Experts of a small language model.
Size: width 448, vocabulary 8192, 60M parameters.
Training: a variant of SOAP for the experts, 632M tokens, 9762 steps.
Below are experts of layer 8 (counted from 0) of a mixture-of-experts language model. Rows are named router (the router's row for the expert), gate (a neuron's input weights, with its number), up (a neuron's input weights, with its number) and show model dimensions 256-319. Each number is 500 + 50 x the weight over its row's rms, rounded and kept within 0 to 999. Numbers have three digits each.
After each expert's rows: a language model's description of what the expert responds to. This comes from a sample of Wikipedia text that the model never trained on.

# expert 22
router:526613518484502467500441472501577518557527529526472561376516480445517503495453530491529481428494425465449504510539490501484531552526592602543546476514443487485569466521373509461516523575484536
gate0:579556544546476469551457520485544570443518438449510564442520414444508419528441508575531530417490498488518540555461510531559395547543571507485489527502549557520486609460582542436531579590501562
up0:526540419541482473496505542502459449566448539607542485451518516453530457507432526588460533516473560458597492514480519442489521495464439567474456538597620496522534507494477475461584580565600539
gate1:542452456433437600546468449454459437485471529570428537463607461487512451546534513551574389381480481503481472514539546489534527502443548503440512541433459543452536524482506495487539464516542553
up1:489537524384354561643411477490596451481467436521468506501501533509483447354566448558583504547546473508491509484435520391556523527436458481526453414436553508509504456589530536464438551542532528
gate2:463592496506504479487545548506561521502422533508458609651656442493496541524452604498561445517492480494503485444485564454504539505594498429481478454479521477508497600453485529584590482471538511
up2:568431466450512502503559473352548384491504523526483569517472485437484550542465603517475448543588563531537482526513522540559480491529544457538516368420552546504496513507517522513441547457526549
gate3:545534452539441501478427545517465486409504514554475564435542513535594547453471493486521519492502473458418422427555536508592437496513620493484446375503495481614594485566503434571412505579524511
up3:515531481494574475423528502378546489517495482513475534470589588409607442527574532537513565439446497478511506476503532498510522481565528496542455521593546504519504464412529518588497367528484532
Description: Syllable pieces inside longer words and foreign names, often vowel-final like na, ka, ha, as in mercenary, Marshal, shogunate.

# expert 14
router:455591489563499423449497476467467514556446540396498453475509508384534521509455505480558507425540479517491487502472574528503581491495462452535445513386505484516576561566444546511522571580515580
gate3:534500525421535450508441476498483552480449394411625509608510536538439448544440495569477512540520474435547646517519562417505471498366522578554485493520480454441608541511536513446499485516556488
up3:417422480571440419425435467510599560555483526505493450569377528438558370477513490470562603531569410533468500488566444543398488527492448603517490533432519395537490499521544435602530521515475499
gate4:498563470403470530474486499435495593513449440524424590418510542503547499551436378538600539475538523520534542517483517509451462524500498418469467570470507412498546448551577482476493504470540621
up4:578496532603487483495550504465421485476561512490544455424494507566460439468413445537604430564534544616518458540477531431541548464495413469429424524452452447569541562530456603369469580472529534
gate5:439529496474502465570438500516506503482537532517461511527517535468572491552488510599475557449498471569502488554463399572562551491416398517455451622500477537516439450537501509513465565486547482
up5:530580436407479515455452484465496517458461510548547541539548502431624425583464499459533482563496529506502526508389425454543535453510520556503509492355523459485535444504397476427516491400560591
gate6:481518368464474438457484429467458518453503477512605597470496511501553410569466441535530356435463570535572557556579384465532565500515469470390481478524474488517545540494483500473532541585539505
up6:523443603458544455436439500529406632459587574529488515574506534457432499485509379468542414449459517497543578529554485467519489442528537511588554423507525441477543584477469431551495519541489494
Description: Newlines ending table rows or following headings and sentences, plus words like first, final, last in opening descriptions.

# expert 8
router:628576532426489520573525555527474449470488440557439584440480473542486533497462436577493514544499566445497502422412464561515426452451470364523399479447598481490488579485530563506520552479594513
gate0:472575436485534467518504585506475605430480469541532519471509442493549462621527491594557419555480555555507503495598474581527478459538497563427434477546461559548527524514430484439462486402512503
up0:596497547444500527521546398431479502452513589544484557542488489537487451461524468490546503443528465538431478546509519555500487518521550491533478444558526512548507597467526520460424546452555481
gate1:481520558454531454591446513643479493590416501536411482502536497583460515542487506515578483480477464583528523456450498522471552513479547519471562460488469369429510500470451647550557454430460488
up1:580486519484504464499381529487435529474538556500513545393535576607534378559486535533387481489479496487611443471530464480519370508523495410450490456538545522486497518434486556567590432552522548
gate2:480553552500445574524505446495453452463609501493443454526486535544552571583453578497422449559472625456502495512427512471528535517457475504453472579437530516511583402509499542497423573428536423
up2:553468432568533539515385474471471430630471507474433484487498514576534494510445631406478569431469504438474468500488499486519534510465516588478526505502585516444457562526458437476418483490603479
gate3:496522582494464596585590583552587537540496477544494494503509473550446453470377532502579503520540542520607471527484452499490571459474492503545470522476500546496537458605624498427452490431597513
up3:523557495395537526476506530485462537410485440540473515549485459496492532474490496435458406520554556496496541468420411471473468542523455540547478465456470559443506462444455451569532546495507497
Description: First names and surname pieces of people, mostly musicians, athletes and wrestlers, such as Dolly Parton, Stevie Nicks, Mc, Steve.

# expert 0
router:517556502575522530550501519433575466522564494567433452563533489498518452569525598488421506532526541582440578511463491485498496547521503468481381517479465441560575467515463515477536553512474477
gate0:502425535513547551442481493494458480484476529461381512486444529472507549535505406559484494510509468534544500525445637489565493572504474585531504432504442462473584399478492490616471382564482617
up0:548510445461463519452465512557530478544466446484586553519486503481476466423484532502501452566587513477540544548527556548521560486423458473520449461435485541502562537472612419515444504448582480
gate1:507550536564450458457553517384425439439508548508477516554574547478597582516493513523587499489415397563459494504505558577482532517448501501494469535462535457429428499485522439451476511418521492
up1:488483528438564573514540523415469462382532503528630541407390525441489458495383527433467550417533576520506533509526565520547476505498421514541531525545589447452574493438492502476471506417483524
gate2:502409498508535504536512412407588527490531567468410469493502504375435487505503621479525507392518492529494537524504525516464533516498538515448474488539474505468559505490544486554479485486522466
up2:537593468492604532468414521574578591476561419517548446480508542564533538648525489493480618512568475491455591434474479490508454597450444568410577550494525491567607505571524466540455490490499531
gate3:517520477435402545425505605502467478494449442489532440459580529422472556554441512519524442527506558557483563538536467418444475449532408509496419486514420510481539464530576493571510466394485512
up3:446474557533585418483470513477446464467488485525525448525494421509557495512538424514496560499381500441541424479570510423425620482471501453492424494440550524540430624462503546485415498515538511
Description: Hyphens and first word-pieces of compounds, especially in sports results and tables, such as second-round, short-track, re, co, mid.

# expert 21
router:513524572440402432538524485520531447475458492502406477557502625490525450551545503448519460557598460538512480449518448447470484493523497550467451543438426434479432554487515470548443536395452513
gate3:525608505550516540506567529498432495515509526423423563397546516541514488505472551529590531517513461473661518448536493525461492557483497522492545467511452511586586465362620457516489509566532434
up3:469453502505427540468531542576482460399517549431530531543545455462495486464448528547473482471473478531491408510537518552542492531615530428493522477482582501500489557547505592457508533376481469
gate4:465457556521427473515452565472414529483524457580456541389503538517545547569524579491524534464563596541466397581485497500495498506463572527509568508550494365527499534478532545585457448510483533
up4:515492504595503502469464450606521481633584567509471581503417535415496467494472538444560457550482442441549420482525480477467440513519561524479623449473606567504549550515552538454470566387505522
gate5:486420516396510603441458553387562563522521467548514470492582502499543501493588525413561476559486414522514464410507546584485442492512499587463496493531485450452461558588457466607510505463495592
up5:410533393493465521562576461494521531434500498448494481505479592507512535503564439493539397516503487510554465434439533514398513495568476503528442396541504548604499420519477497562504525608559457
gate6:531503528603492573449464594463521561503503494477477556520493490483589506525531534387583493535452492469584540482429496449584473469507501452471547511511484477462500491561407534511484461426469488
up6:559477529505540470411443462544489546458495555451409462465522418497495566535494488494485603555539494448468554507550560520503527530566500512471438521557589541581490555430507588509484494467520579
Description: The prefix un- (unaware, unlike, uncertain), sentence-opening words like However, There, such, according, and pieces like al- in names.

# expert 20
router:537449485514499467501469440523579486569384551564532480411403458401529508527532449472464464512419578606457509457492452539455544583509499385526519565527433440462451506577549524426440504501499445
gate3:573391562492487433410468541442477478527459534524486614533511458450449458605487445494418485531502548506525513453481551512494592461365519498536638539544474498511564460545514492527549560508479522
up3:441519481483612396380498513500487446581480454471480434521527485461481490543474487511552456492531429475447482588483583481525556541419559553411537467450430526509556529454380554503446520451422510
gate4:531540442503462506522486564588578441550525519543494459494438349511526490506536478519519555503476591540529416460525536512436467530547487497450573615545491455429468565471542547507424483530569563
up4:514504534496542462561494472542526548485479446453482430520464555429440495556420489514486502533508512477422479508503477423526501520536515493505493508523479496507483518499498511526477532561507438
gate5:493471442476526516533509483487629476600410471516504521511534378528512506543489404561397549541490515525482430574462508486463575449506520387552502510522435441426585615537480385473526512546504569
up5:461522581563522519421507569518508499567490493516506372453462447483466514465475546558526497398562481456548541525535453478576503501555607596506523537578516441511491459384487501547379485541506446
gate6:514568432632587490421458506511447522565531441439393552484451509497554533481517479534445485547472583544374459482469511502483487438529556555437532543538439482512533501509433409386488604606546437
up6:510444399630604471422516551554412429608494490467462547486538545477437380534502534463488528476553483594401433549467545515516540543510475457489558481522438528502568504588460582588441475589562461
Description: Equals signs and words in section headings like See also, plus years and century numbers such as 18, 19, 2015.

# expert 1
router:495608486434609435578496579525493593474526487472477474525564483481567459531552579551582534481528394494414410541490610534573561526539600498520418535452539407497485524465563520366521492533533530
gate0:460548512422501445595450499497480561536486433484491474505559478515463511485440581474461453582493536491434517610501499483438508490530545438559462487494549452478530400529541486602499430606545638
up0:375557598480553499438522440543505481468547456500434527470460544495540517535509543493476426525464494543506596560507472485484489443528531494467551541536511435468555560426488531491485385566457542
gate1:455552446359515470495644567485491554589461521511564467480446509496448467510514611523511495494529524497465508509437473554358523467533525477563444545504507497479434470491606523554526511537430526
up1:442503419422491545510550609550481485489511475479531483510514492472450439508504592519504432437535463615433458530426453497408501427443567489538493426539528441543391532538448483495500454517495468
gate2:470550561442590540626481535504486468456461543498394573447480495461538539538532575444416474524517417508515418517496487529463507519517531445436454489520466468436393538405475518423574510489432474
up2:445500512486498534517474473570418473592472550580446555550414514516434517484522546519470517515465479524521530493529549503593356509527438433510640548489460431446416459520542440534533472459487517
gate3:478567547505525520491533568477453600560432498508563492490455581459464434506579461581569504535385498518569484559462459553454459484551396451451550481581565546438526479499556482563544437569465567
up3:464447530540454566492526478517512475442489521606407501447482492526465531555473501470499554550524518495475474476485477500504473581563479546488543579500582424531518603430518536487505429576417505
Description: Auxiliary verbs and prepositions in narrative prose, such as was, were, had been, at, in, of, into.

# expert 23
router:522481441575525533431455473477477508564431542416453538564556530579442448526489526530529547478550512548552557595601498543443433508444493457467581512578550494377608474486581418525556460406500561
gate3:403517559542460487475551436501496385567480442453472517503521462543514465563499502568612569571521462577570482586410516421557387523448438516483542566528561468520499551507516577595519513595519509
up3:575532485591527499458437482476440523535500468415543514422476484420479464478624500585525414455548569451492561419455465431445493512466555534522413576552453550504586478499504485585529522463530541
gate4:396520518565526500433505467491554588420511515445521464574532483567462453487495490446518442555471543555488542525453485432579427458455578601386539534568516459482505498463500545505676527507511555
up4:507558528548476528569442602461465587458443471445422523478518520530445484536498519450439532556457603578460500534516427507474462477521461534393465372463504484544519474444494497412489438491546517
gate5:503467435376559517514464387348487560591522478486497473611484481498426481468538540472520507510504532487617521578464550500645485444515463426491540465495519473512528548613601556514483470521545591
up5:481524464503493459402524524543529552487516558469513485484551566430471499472518468635466504527528493504520487522486503544466464503618513500551449531464480348402493587472421396445504471479489512
gate6:544558460440501556508489489484553603614475497506519489563492434512537425463479506484439460400437489561555494494559535459497473410384513536513537506475541495445667501639534539543358527491484483
up6:519496509486510557443497546523370436571473447437546497519533471547369566512428518487528538563465482456455489472557545553516505492408410464576462522502549536541411503569557520557488472508491439
Description: Opening pieces of non-English country, region and personal names, such as Kaz(akhstan), Kh, Soviet, Hong, Dal(matia), Jam(alpur).

# expert 16
router:563473423467453493491498418561500498513567491458533541514488558478579508505488557443445564428552429536469478505527493555612494448554546516401600521476486420492387396541566549446570556475425439
gate0:505548506567380457516457576479509518583489521571380548472527515526609499486456563458469436461556540452370488481588557564483487513482530489450553441491491491560515387612543469410532469508573435
up0:491573526485577439483547503506444474531483622587529455470524476534537584508395526481445583453510494419536478559539574458536509578497504586607481511563590631614546427548484473535550495583502525
gate1:497562388452525536482451464512521526492586542447461526464504500459505515530532475476386481563495528446520563466459509417508524555450536534395413501497436490551456535514486460538470634448472487
up1:499388421499489511535435515567446456556442495494438502562460471586439471502475523497536515557428550526525483515455461441394408466506510420441509506534564545529636534530574555476509525575467468
gate2:609477547491484544486381495525514459450457555536505619448547494442471492522530501564534581447427525562502506498485521477608520500445491462511512487442528486583458547435452467505491492499569522
up2:489602582424469512505474571531524593426504496498506502514523440566478440559436506463634464495525478469526441470419451518465497503469524519568691555491557517500540470495544507512453479518525564
gate3:481471440480520531472505490452508467515459481465448445509526470560498494509504543468471512527513508536446560519485490500446487495524499506427540527480464572437496485545577441492457499453479588
up3:417520571578346500480426467478475489475438433482520542502562438493440503488516612454473462416527512600506476525491547602534469462514508536584458464563439445516633525505501533563542614475596553
Description: Function words and units in formulaic lead and infobox text, such as Species of gastropod, is a species of, km, mm, (.

# expert 13
router:466482520442537420615513469505493455588547540382499462487596479439575561479478551498554472436499426484478477567482476411520504456562481482544413493434474511460501546535514521503516456413458446
gate3:472448457556438471550408552530385553616505444418543559418526446500496507446538489609557472489619457446440424550521561392500577461536427422458483481553461484501510481546550408570478530498583517
up3:540468631468425446400484545490544504475453395493461515527533512494587538491507540504550481631520550433535538438517540463516541411600517468460500463456543469508501479541548561523558582487459494
gate4:538488530494470431498549525473510552500520458587519488550419556582506503480454596450519533476566501506553513513474580575524521455475504485444520623552498492587546439523494444534523478550486493
up4:489553507525508413455529453429547582453516515480551440418511541549485467412465504438508453466557516464465457478467507390463501456517485522572506536545453469500487430530533548494467481502401404
gate5:518537520478508408551482447500570554554508488428481507492562499465482469518533466508505488512571520551476620565480508575413534442505479442594459549487496513503501519517514463509464545582513466
up5:450521438471401585563503579446482505522474444520477362537479589420443553572508559452509464439479452530583544528507547431602599518561528523494559461564500527432436402496462507516408553458459583
gate6:476469487557491528488549501413501492513573513499453546498520471506515459490571406547441578418479585505499521432420551465500367449473406546552533494494495465426519544450505575429453447563474439
up6:565518484464508531489462666465479535501418450442567472497439499458532461486471534519567409524583478505455582494518436441517503482534546426403506510465406539479536565517463491561443508521495527
Description: Linking words introducing phrases or clauses mid-sentence, such as when, as, including, with, along, because, and of.

# expert 3
router:555505588475496522474400510468423452385504462521486526474454473563434571533491402535503509542439500466495585446510525500487462444480483498523496467515436480582481547490562504449531505495513403
gate0:436511545526567505452428491525540578464473515472513502542484528497539594586480424523448454523559482606455452492494433560465491526498583525510504539498476469467422536535406446523514531514439502
up0:560476518549506533546543522516542562486462420527456580493580466461408534540442467572496595543439488624514482563405493489573565546471541506599484473403452541506487515501481541525585519415489546
gate1:573480396524521475493493474491499557445493550442486473487516511541469479495485329416418499466591469508535554591478498502576502474491615568490607500442477525537613527444547584449560532538526459
up1:546531437528495524489497535630474579505597583519431512486567462472482492525553387529517486476503427469487591441597489519527366486406433493487454482512545551456443496439534656548471509524514496
gate2:483590617517435502500529466531485447495524566593504586544516540569520567567473513494424518479509586484520544403598442487504502456500536588489570415476526532486455518444426532376528335540510512
up2:383528490506471513460498478467519524431486486535534506436562483441408516562452444506496421538495489511510538490511588536545564486497465610447501441545533513415479535512530484515491477490513453
gate3:479436567581486491416490482475516467466497500448475551454605449519372510363472462527563491486463519592536517461478491452456483484586583480612508584571479514570460378541512580485472480527422481
up3:522522495527518501520473474535560526526499420558499451561530548560523470467524447484511496496442476426456544468544550470463627458505523479492543542436412461481424548575560487573513516555572487
Description: Opening pieces of split words, mostly Latinate prefixes like en-, di-, comp-, ad-, des-, as in enjoyed, enforcing, component.

# expert 2
router:546375525475475594457462451494433550521463534600486464555452558516449490436608516475501428492546499407562473437492476458524526474443555549458403427566499548528507533475431590549451539469474450
gate0:493510539575436506524445413513479612424453522519540494470570517443479518483479507569455418437479463458555470466479497566385538448537616529453492516489555463511464435504472405434507587480512494
up0:467536551557522528508464538436548574496531441550439490549576470441523493489497614473489493519614556531516584503489531498653502500487470498541452448475504525510516535555486557458528434474503431
gate1:544516497415434582560514425417505472521410560547493470454510484590379400465497519467498476545475443490472498402491478538485513476463433454437450506520484626499452488458511421423444395513474538
up1:546513565429593536522507518577480494520456529547492578532490439524420544532399509531444531493575556490447541419522425429482514461500475468497554538483550484398445524398443416536545503431383536
gate2:586435530475539459536519444460517535506440594466439540501471582522483451438548539429568443478537434594518477464529486503537508511476546505461455423444524450526616501453484518493486511510340510
up2:517443470415500446430584443415465487544484458553537484499479549597511583566484514412466483501444519480601528600459422524536469447555521474465411461552471587568422520500562423475560399525499456
gate3:485555492470414495504431597548429486509611542498491483520551572585562520471468536460549486412497553448516473501575522438559505464495523449522499548469503455612452492432518425596488540504490478
up3:513516443485492521501436474484574432518522465541519474557518380502427437391583521520512480485468439550558522587553495655419549560533497524467617454374457531524481490562417457398484515519526465
Description: Tokens in species and genus articles, such as Latin name endings (us, idae, ae), species lists and anatomical descriptions (elytra, larva).

# expert 5
router:492470480598489455444531447545558604530524457471566519505413549494498521422526490426454527497453477461468523482466595503549499516610435552481604555539464517590498400525494398538537403439501473
gate3:459495580528590486449474520474569583576504501568601503530455448500475460469591469501522444498566578490449536455461544503477496449497500509481523593462532528496482545498463405486515539478552562
up3:507505430461516529530428499565491531391372520555520486562530516522464452564472489533462467577479534478526515481399457526490503476486453436474478401516533511572519501500485485471537569542390540
gate4:458506454481512562432466576531551493561505529466517506451402415533534479552472506485497523445466544528409503483567549476438459437541523506525473438500543514530528481471498487546496571543474439
up4:522564642458539473456466626540525545500432544542463453478501496499501506604440505375614504529567407520498465463458443469514433390434588536501513648554499505577541545452455444526535518416453389
gate5:432493602387485479478590431435475485559522362466373598409596526545563476464533631442443468530527492521479461459549444517539509584481581508430527567575568521536407438480539424522495409489453483
up5:487472425507476412516514490491419465538464505474466536512523568558510433528483510437533486506444548572419548485560464502538482452596543624392485480455551493464536635539408464474491407411415427
gate6:451538602459502498548519347471563433506506445609416436523519506559450541410553574526441506559462513472518508455536493525535484555510475462539602421403487510514536437454479488473474483423587454
up6:508561536547486528499505418443559448490456538486507544536434435496561499550508562421420558462511506601492461542561572486503506461476506405516574398466461501465404465500468525498457556545598476
Description: Field names and separators in infobox-style lists, such as Location, Country, Born, Genus, Preceded, plus dashes, colons and coordinate marks.

# expert 19
router:477521499541527506470510507506452405456366480482448450501482447496449449408536432484499494540482591463493479549545427470479520592484597439571518538430558463412443494493436428502470454598486466
gate3:495457445525526533487483519452477424443437512452512456440499527484592579539443629587473479543492579421474549471536584501564490532557451434494571468391508490503599534521468462445471516504588466
up3:584482504454404484445534511520483523576549436440540539435495503630566497517453502505470400481493544541560542484505493671428489442603415501479505568560393571420505509525497585418480458479519533
gate4:408516434503428448499510541454468436585450560486514551481461482444427538563510520481478550508486531466526483542478469582513513496480459521569517487513447525501563461462517512586505491590556591
up4:474470575515437505489467528515482520452568550521524649576488452502490497496510583475483485477449546487554628446518473431457598489479514507434418381464528498524485451467537527441459479533511456
gate5:515535441512495577456432486495505605527455448521520576493470547516508458453536418466528535557488599570494513570508510455453447475535536443555488504609492449557421542459496492538513523453437548
up5:499557495496457479493544584414469428571508503508448451513490557549423476510386510491488437444494551478460478488490541490506450473586536514500541452475573471509460549412489477475520533471574373
gate6:491443466477503511408569544534456486522504524549461536496553519483576387529502463598410514432546551549487453483521586524365438457458509536584483514459415501460422493486604490531540478490506555
up6:440526497450575616461493486472633552591576520502556359449485496449481568518447534396522499442510494521369450503535461490485495543546434527504540574404460563456549409531534510445524466468520425
Description: Numerals in tables, dates and statistics, such as 92, 155, 48, plus determiners like the, his, her, no.

# expert 4
router:417442578516414518471491480491485470582482454436505441469523510504462520507480495507567494428530450584419514485553531496468446463443450514487522437466502465473521487457542500501539433550529505
gate0:505424440507434577485556474541521493564499525567497456520572504402562611450528476411462507519554522544352415529526525511489490461560448577520461457511524486531471456558458495510498455562673543
up0:571369456487467490509469506447535504528441525479502474449428500475442526471514563565446507481564471464468604510453500528530523543478478501570574542522500501486587476525565505517482557470555562
gate1:550540470323572475510513501518518567393519577518491494424424488528494534495566469573571490561576504456454515466543482549542500524510517498444528564445486515558461500412520603501522426580614510
up1:470602556552512468478492423581469611459397538516470470523504483480597454459623507588551500523482520526516436487477445519586468435478493453496526542468481471498457501446565514394528473550421558
gate2:498494480502553525495574622476538527577481530493510516507517517421521543521459538497331471444609396485469454484497542492478541440522534510482602450484421464498547474450551394548511484501482506
up2:491496546503502548541433550524443525466465395551444497434491561531471494481472562497557520402576521506476524611507478553480531568421599430500582512497455456545506513535457472471481507528515483
gate3:463517535465516533530581505603511506468407409478580580470554537481457538544430411434481484527472532536455420559500509520426461480499563511526491442396554449565499484471606505403483499394473501
up3:508575529467523488506494489585478463438448550469498557504493404397625414415424522479472466511509442459546570537561453502523495458500536481486512489554501578467506501441501445512475581463511391
Description: Word-pieces inside foreign proper names, especially Eastern European with diacritics, such as č, ić, kov, Flamurtari, Pitești, Universitatea.

# expert 10
router:520531398436406519545581499492489541406537548523603514535489421370645569465592481502536505517458579390596502529520499515488453442468550516463554465573542526536509486549513511543387529505493520
gate0:512522487567534566435475601503607449388519494482422553610463409473520490495545494505503484474472526488572547482444519531533528396519378489528581468516506550464516584524506555491426545464498473
up0:508444564534505414490388459482512570570512516466494516548481462525504573533479513451546486407496544482493514479462464499451490425475513461464454426502465450498466446537557497455539577440464495
gate1:445541399488525505525497530472449431401620477521573476458571492514554546399494427499562581576403489506471535460496509469537480559478504496485670528455402537559541582480457530560535480483545472
up1:486500496623527507436468519439558523421465452522494378470519495482472521520497595456467460558560475603480490496424480512519528469542475484537496476484536478537509434511506483451544517456617472
gate2:524536517485519457394490567549469475498498463439495518422598410436558531501553585588567436589393547598509397518434479564444417484516541456507582489496510508486454536509432522461411508511533471
up2:531513535498411466579514503530468490557489413519587524471564544508488498532498634445445473507473449538565587553468525488513542615412549502548479528516551614409399509408491499536546464481533450
gate3:522502434533524531488408462476591505484514541568506516471539511476467489375565469503580518449484492428507537547491514461439565467486470410539491467558487461511550466446607530469491569609372542
up3:544558395498439572520522617446561497566682533447445438468464510470532474549466494494472489510600517436491499428522499479492504539523559524541515530518511458473500454544559522500605577528532555
Description: Word-final suffixes and nouns ending a noun phrase before of, comma or period, such as -s, -ations, years, members, aspects.

# expert 11
router:478508427461465520474434534539474447487537497526492466514444514486522523568499426496486569630501590452552423494536554524476475535618508522498554542572565544449405535549488466400470469518541548
gate3:482524548518509492445461464602564444428582497515514467430639448442466518485501537493516537528452554427605567476448507475530489504458492450514576378550479482467486501448482546539471469451574467
up3:529472424508543522592505541425496502537525508515529461447459500495379487394478427457477481532495483504549436511452497489479481533580552461480509362456543549427478529571427524575481572519437497
gate4:534424444516571484391512498534516548500448469543529418525487571472481437474509561455462478564604454629496529505542587444493460461535478499540477501482541466449476575515484410451532514487495534
up4:546536455570488569448522459549562414476439511504414500494486493480488393607555549440490474523533535494385538458500466482477492461552480486481479501531464477492507465432633505482480531462545542
gate5:458487507563558403487485572546518517524456516522568519519543479458497557531519454485495481532492532534468582598559449578438580405455486550483388443555544566673460454440516463500612514525499515
up5:525448457517463410484471575414452527407443462449463552578468522515437553482533535518455568418507506482539532477462475525502587424509489536515410500473485384519433508499562443606451567437521425
gate6:491565427453475532565540464526505500507461441452431529493567555470521498575550409579541503516407565434464558574413427513455548475527623465406499460440467482465512536502443543493479515490447478
up6:470514454485576571513535501455502500518528473418501539400539505425545545534445533523477523559512583540587484465556543536474504629540495369473519477428570494658562552540546527453554407563499485
Description: Opening stems such as app, dep, conv, ab, imp in disappearance, convicted, departure, plus died, born, released and place-name commas.

# expert 9
router:446434435467581539524517485428521461492494547542508576532586477419583502544427538437554453533477574484486519513504556459525535447491492544454549541452411523534489522492464518472488519521451579
gate0:486551437529487529539475496422464433490422493471564541488421472536529396529552501461445494573468488627502507463485515524590520451496539514476467524501492530551518531449453457466483456618403566
up0:465456519402591437544457562516396519486488452510495515400439431389503490475506564447487501485485544529654552547528494470494427571516601443565522482492611432526469496499414491550441560474550543
gate1:544490488526544607467559495399473499457553491632524554515452465502578451519559575518533458501505492441382537503588533511465695517523506519461530541445476528488431489530497498429483564539448509
up1:522540615478607549386486517551433481485525516523450462471517443457447567483480432497549530519528415492524594486471409531443546483512572460520537502562517513461497501556495521515425508438525567
gate2:497539512517495433452478421460525550430474462453382462440471551474621370427452561530489502506503490541456573515440458489479460514487523519465602559485436556576460620533558520484503581529393558
up2:539525525383460445439514495448518452557568558560560466436507470510600530597476523631508460574582519486430450479538496415493457460596509431502546523494470490497442481457507407483424491503476413
gate3:532448552528541455485496530505493518428523488381548541473523544500640569488444491495451525466490521451574463533466536405414469481600536519502510515506568489552544501475469478473445541470468533
up3:505484565613501486580407474425433535505572532458504439610517419475491496610527426398571531458587452549472472565603434554615563449409532510462548366456559510475550509587552441448537544527467478
Description: Middle and ending pieces of split words (extrava-gan-t, opportun-ity), plus verbs like moved, returned, came, and the pronoun him.

# expert 15
router:525385455504521516520540623521449458453526515432465572566528582576490486451415494477449500543460576449503500579433526606498545431475398468457553486490516569554428441431527414531517497522574462
gate0:499553469509451481509569409461550603466446445536441557454601559443584483450497477409496547463469542521482494472491460409446435502560438492566510474481492626535397439469562456459482549569501528
up0:425508560529482509517462512495486488570500481414528483511423487521485374383526455476535504455476462470496428598514593555551463541524481581496483555496504451472549529557474503504498487486574490
gate1:489551499535479491508558437490443391497416537532498534463544470595692519501489523460478494466480473458543590506530463552519545463551554467429531471586440467579515392502479493502514568438436451
up1:497496516459495537410452480410401469483504474459503483511567476434421522517468468553536527524493475466563416448518510509519440440520492565589555485594472501486507594456452527485511504547502470
gate2:416501551470461460580492542572522402432550497444527476582467441526501533550525407515481440481380485480507445527487485478573477446419495475523524544479518492448496460506545459505565571537512540
up2:526491470509446413491549609407499507501539541499464420531631567468438516546550552430426542521585545528554487536498585537606503494523566518526603537478555446500593475475496487484531571506530482
gate3:486450503478555517560453560571482517547484449544494546520581505529512518543439544565488527462486589445432538460450513448483421433548457539452496511535511477504460396531485530570512489645500579
up3:580417431395525501538483558443483415441527465633454505474457443542553530470446498570542402566485487479676467550465524429464495556560490493479462475468519623559464514491600496504466451625421498
Description: Initial consonant-cluster pieces of proper names, especially places and teams, such as Bl, Gl, Kn, St, Mount, Los, in sports and venue tables.

# expert 18
router:392510549501544490536460495486586509442511466496617501395486441522480527525478564523488508515443477496653447606417409450480517522463516555517514591538471435489515546496430526549488413495425510
gate0:415486473438499527481373469500570550465501522466479507576511396510540392532492543483501538431469462505548439483509536512589440520562512587490500471425435540567543508459468513543549505453548460
up0:449518469505494500505507533482528525519479507532461513542522486592472447475481586491441495495510539491413513514464474524441567521478475484475455508578571500325621487529426528431530492543461513
gate1:478535574568558532509478544539492604492498554568580447467497574554544560502416522441505488510657456469512480496463563511540464530558405482597507475526467454528570482395554461543605486546394500
up1:562481505529428515498467496519469445501366485445472583471473479534547438507469498552573568535434574489385569495522482486494538369547408478438435412511443530530475414482518549509595512511551562
gate2:443550546441501493511559569467462514525598466503433491470457511425536545508453566555454534418498452531490502478558472469517477575510488627560593511519522600476508460434505510565398570456500482
up2:541622454510529471448430496568528473519492566482446424408465567451483505487455512471521579472499538504427544499490522512478584459656553526492551580514468474516508481400610518503588568568537498
gate3:473467496455510347429490497526419420513523556581447538410424557463511429407468551530562622526559538479468401429425580478552458536535461460442480548543551481588583417565501440491498524530447392
up3:456523483490570562463548598516545466532452540571515511464464605506473475507352541465522523606620472616590530487527506572471506497539452520366470515567559402500497417601521554460555517594588499
Description: Decimal points, colons and digit pieces inside coordinates, song durations and vote percentages, such as 92.29167°W, 3:36, 4.36%.

# expert 12
router:452546541532471474416445586489413568463536465504486455498466561475561474481512472477595453435489455559491515447443448399534508574486491491521513490532511555536546529489483516545552501562526549
gate0:463495579541440423533541502466452646437489469537523502538553563588503506442529493585619563477444463465436460403521540518498474519491483522526514504578453568519549490522508467527496523504437487
up0:521527487406474566514512480475467482502589539533545434530460450462450572511520474604420463534547527524541569526553515447572492453472503427511431480465533523573488528521561466468436443395560530
gate1:552468542500535499566486429481446526543570507462482428476492476414513528612455430377518499479535500526444440388502505423514512505506474585495571567449467576553505446428451523494504418514527396
up1:528443492533495601481513469604450464450485450449501465558506459500376399483490467473455533491487544410571485500535429476498569516396542467407515558433493542455484464547445437532432490577430612
gate2:412467359458452436467480518486513437487530531502493544470512523546514534542554508429450480594352484505476536451517487513497473465547530496470512546474445491542563431533476547527526528511464504
up2:487505508436473547496569549429485431423510399568449432455597519569491548436584569455513530594561568549482514470556469446444329454533542457471554593489451491547486502605526480574507474465400517
gate3:435638451577450555517557503497545492480407501528443488530539552444560563476555576503514529512516474473553529515503439545460435448491492470424484627436527504475507604470582530524469494561595432
up3:477488434494542524528494432467544478465496575531469475531614591516467513412487473482584433451431407485593422487480547490460636481363441564550496522391463473470428425471469533481547550533553550
Description: Topic adjectives and scientific word-pieces after of, a, with, such as social, political, musical, chemistry, clinical, cytokine.